Experts of a small language model.
Size: width 224, 17.7M parameters.
Training: a variant of Muon for the experts, 6077 steps.
Below are experts of layer 4 (counted from 0) of a mixture-of-experts language model. Rows are named up (a neuron's input weights, with its number) and show model dimensions 0-223. Each number is 500 + 25 x the weight over its row's rms, rounded and kept within 0 to 999. Numbers have three digits each.
Before each expert's rows: "mostly gets" lists some tokens that are sent to it at least half of the time. This comes from a sample of Wikipedia text that the model never trained on.

# expert 3
mostly gets: "ic", "in", "ri", "en", "li", "i"
up13:481500517472474521529475487449478482485556447511494522490520523477501491494534562525495524483538488464468497452505486528491503503488511532522491477461460532498498516494468487473488505451549539508472528495527500502512538487515533515519451510498530475527486498504478451529525487461509492517474510523480470522456469519488487490453490503467548505501513461490491536483502530511515487518517481490481490492489517496537476513485494480468490468461519494522520502542521531487506501510481514451498501516529505507494548493562457519474433426518484530545484496511523532493472473527502497473490499477529556490467530491518481511513500535507537500523495474511495492519502483516481494537523
up14:576500513501485516512523510474515499533504513476512554500475499466510539538518485535472499519511520483493463488488505473529466484489485544505524532507479482495535479550533476530507545490452515460453506517534521516465474515489491479434504504510478488507488497496505490491484495511501465512454485521511510484479527514492488527456488476526495488490475533521493512463515494508491495500514503483475507469442509518496515520519508534510488463510529477511461464534470474503515456464425505498518451502519521476493468493510536511497469457452482486500483467493466488471490549514513510528473521570524520485509537508554494518509507511472473491497515477470507545490507518502458506549507

# expert 2
mostly gets: " the", "ing", " and", " with", " of", " for"
up4:501513498511483515516467501488509484488540482507501485545478499480490537526507446429461501518477521504443462499516493482476522566538509534526486496489500475501489504488529533539476527475494517494523493486527497483470470516482495499476481538441537512486461488470525478504538486475482493524454493517522541449480463486471481524484536508525502510519519492481497475498512485489482451478515492525517482527479508514535482501494515539541531548491466457469501475432471519497461497501476534520510484508533464462497474526462542536526484450511524494491499507505467547527521518553506506506493544499534488472520487536526480491471510531492479492493523484518495504516511492511525521486509
up5:512486505478460469493477493498524475515532499493517562482505552500500469526456506514462521527495479508480516488483508503497444492540533546541509461464510522515486507474453488513530519507519519496473468520486578455512485465515479529499499542489509493489519513458528490462501525518460514495493476549508532450475528519520510520490500517521440496501518502469427527511502495511481495500494499531482524505523486465557533478458517497484463522491517503524498529487515488492522526540482469481479472477445500488503487500484531476511519458517465524511506539452470519531492508511489474521476534518487483519475490480492498492506457521469509526525512482486494520546522510505524499544473

# expert 5
mostly gets: " |", "\n", ",", ".", ")", "=="
up4:459510475497513468508507509509523535515524505484543524539470516476522459506503455473496538512498496490490482518529519501507490530505518478492509494487529547482478570536519515493506485505508498487461526460535515496517477515472445500498493495465480505501475470469541487496525456450442486414540502484511513497523514498457535518509503526490525512483487488531530542519517480503501495456504495498463493497476538510496482517523496471534476537499519523548528489501512499535471509542525457553470474508540534453501484475509492505545501513505493464473475500503512494454514497506518504460499555455552493502497489461523499508509504451495495476470510454502503507512493492489533530522500
up5:482538497482514508512470531526530493471519487475484521442502480489483491496517476479470505513513487533481460560475498502518502493526488535482510500523470479469526501506504510495499510493491522493458460488510483540455502494498487483517484514549449480466496518490470524502543471466478492506469535486486492497495494519469485519513506492438505488508466500532543506467540460535523493480534508538499506498476502491561438487494487473479549518538496528507538531513474484470487481516504512543484496514551518494479468531448547481488470506494543537469466487556494462489522550499469506457548467548463528468494508530542502500485524487474500510500510484509507502497494503486505517505532

# expert 7
mostly gets: "s", " S", " M", " T", " Ba", " Mar"
up33:497571489539502477478548544544479501498463514501499519480499515535508471527459500499486512508441444478510494523522499517490482500528506499537519488501503501470499474480503504485520526518462493512501485452467471505491482510565509455512514466497505481501490500519502504524483498465544462464461503511493513475581501517492486508521523489525492500505513480464485501508474481455480496458526503494475517542490486512535530526520550503463515463479510511511496501499535489507528465465540485481529487478493486499450504508476493519477488519547517503508541477510489532466505510501466502499571514520462463510491472490486492517540501444481474514478530555522481488526490531523501452526519
up34:518529517513493480502518497502477513499473491518493480482488506517498441491526487546531491520562518503569502517478500485485499528487491525475550537468556549478487489480489487501512523470496552512478520520503515449507477483496492503520513528512485509472509533487503470497490521519533547555509518513500450498539512479498492540555516523494497506516518463514504527475510486514504524506497535535488499487500481523500483498514533543466445451509511514459471516460539469464495509488502512507460525519537487537495478491494476471479495509500505478463475510448524453453500494495501515505473520506480488520491456505448506565501476491450459500459451497491499517492490488470518489510455

# expert 0
mostly gets: " re", " p", " de", " co", "re", " "
up9:496503550548509503493463496467485524495470484489474523505498478461557534518541461525451492463503535449524494522440476476520517448474547536525520521481470533507513474469453530523514501507463470526504501509476459497486489488562541507534474512484507524536484542493515480511498468479530476460506501507477511519497511479547453518490505547488512469513514493554497526489504508533512443484506496499478531479503453490513514495486496463481513480507528519536487511465490523499513509502445520515495485507531483502498446469508502522504467502484494515507484442490526518502527516476501472497521538503511513498521480497550529502496485509487519460483558497480503502460494504514505513508469
up10:515507534482507466485511525512457515463479531491488478490513520488485473466475517504507432509527501544457491479528501487503491490526482489539477473455508474447470459474505513499486486517506526530493490498505503482499546475486502503540510484501523503540524549532509499518481438449514462578489483498533516469466478543477474518477509546475473493470536496482473531526474519473517509507496505507447490533498534518497508525525508493483508521497538505508537496456499482506545486487543530524504521513477466556483514496517509514491527546525512539510509493483571500510492477512461499520474493456491527520485480479526512470512510529521506485462494491528469499523496483460499495465526

# expert 4
mostly gets: " 19", "ers", " 0", "ation", " 1", " 2"
up13:541531503508557496538523489527519456454502498480485527527516520481518479512512463501472498521525483515502454506535514502547500548495437510498552472511481484508516478471491512516481487518478492509523477442536508503515483492486456557538527517499488492496453500484465475502498488450482504514460491537480482504487517548543473446457501509542471463505507485497498465486492500504509516535496510538518501484488461504567440492517520480483506501477504510508509525527452498484538499479508527528507552487502486534498532500498522500530475446498473545498510490526480513515528482495484490506494484477496487505509538490502503484501515540518487484519500484500464522506495474476499505570440
up14:497500546528527539510507525511472498567472490486524482498507506500467491527499500459509486486492487493486538462502467474475478498505527516523479470543521457450517455459469519518431526547523498535513483540474522474509474471513511512476543484493545457528509531500452525513514502464502460488544519522470520492528509524498458453477498440495508473507491471484520449567473528474516519530522482510501496483476496533518463477488478514499512475502495506527489525528486481465492478495499473507534485479532490508487522495483522485515525474514479484496528500527509469479482496488501494518482501541546573479511548490482502527489495461518476500502495522520473492502456502486515498525494

# expert 6
mostly gets: "t", "S", " S", "k", " C", " P"
up33:531513545474468529489493543552506537500505479521491508507477500491498520467480518483482461496473529521512482527482499505480457471504437527499504495510483456488485453476470509514477472475499508470522494474507515519473546499469517492487518513513475496473489509510525537529506511452494509528488505459543534498542497449504502494498515493482506497508513478434507511483498503491481491447474495528511532483523476507518497468531525502555470471493532492532503498488512462476499531462516511520544507537480486504490530510505544525542461458527493479513509482551477482548478516516519461485508480480519491564486467520504530472535527507446468444525515510507522511538451490504512486512533
up34:472507488500491501515516531500549525516517482496483484470494467506506521474523507433492494472505461523535457499521504505504516457546482506476485522493512489478464492539498461445538501467503539488488481512492549528494498472468523476505483522476477435503560572508497485510527512550515517492505509515486494473495473451493496496487475515523495511509510503473505511466518485479461518490514506472491516503495528463508510494495522506526504505475501492490526516480506549497497578530473493520516488477506490529506462460529507509506494483467480498496483490444499520498524515518521472545490501518537474463490479460529498510495470544488546482524496486501542460522506445488571458502537

# expert 1
mostly gets: "d", " (", "th", "f", "st", "b"
up29:502521487485495581481475518512456503509464493471494441521498531544533456460524442488502520527478512480495529483510509490509531518490501484515506506513517515508502500547474537531474504524532513548531533524541471466544482479502468467455498475516498532496483498515460495517490454518535509502487495503495487469496519497502502478460530503441525541499466550480535505512506485489480491504464549503484503467529500515492515513505477476476508456505501499489506505511477524453476477488448515442538473515520463507479478546494495557486478513495486502505527527487511523503511542475523510480511486514499478498526538475510480511477486503492485503523501520556535478489436520517492525472506
up30:534550547511510485551518505504527505512485518501525505513478500497522500493521508527508538493558504488463510527508524509517529462512474495455514494485466488461487516484500499480523525501508506453461505551483517498503472484488490514543506490496510515481499513511479531474517490504507480553517508496503480506536509473457455544510494546445503500465472502505502486495500494484527542480515532497530476505501535461503509508524452457494466494493467522528492497491462493491543505489467496508500488507481528483500502533512516454521438514520471508455484460460482495532455491555483473460473483483477478499464545506526516536465525514482490553523480439534498536508439515495508498528530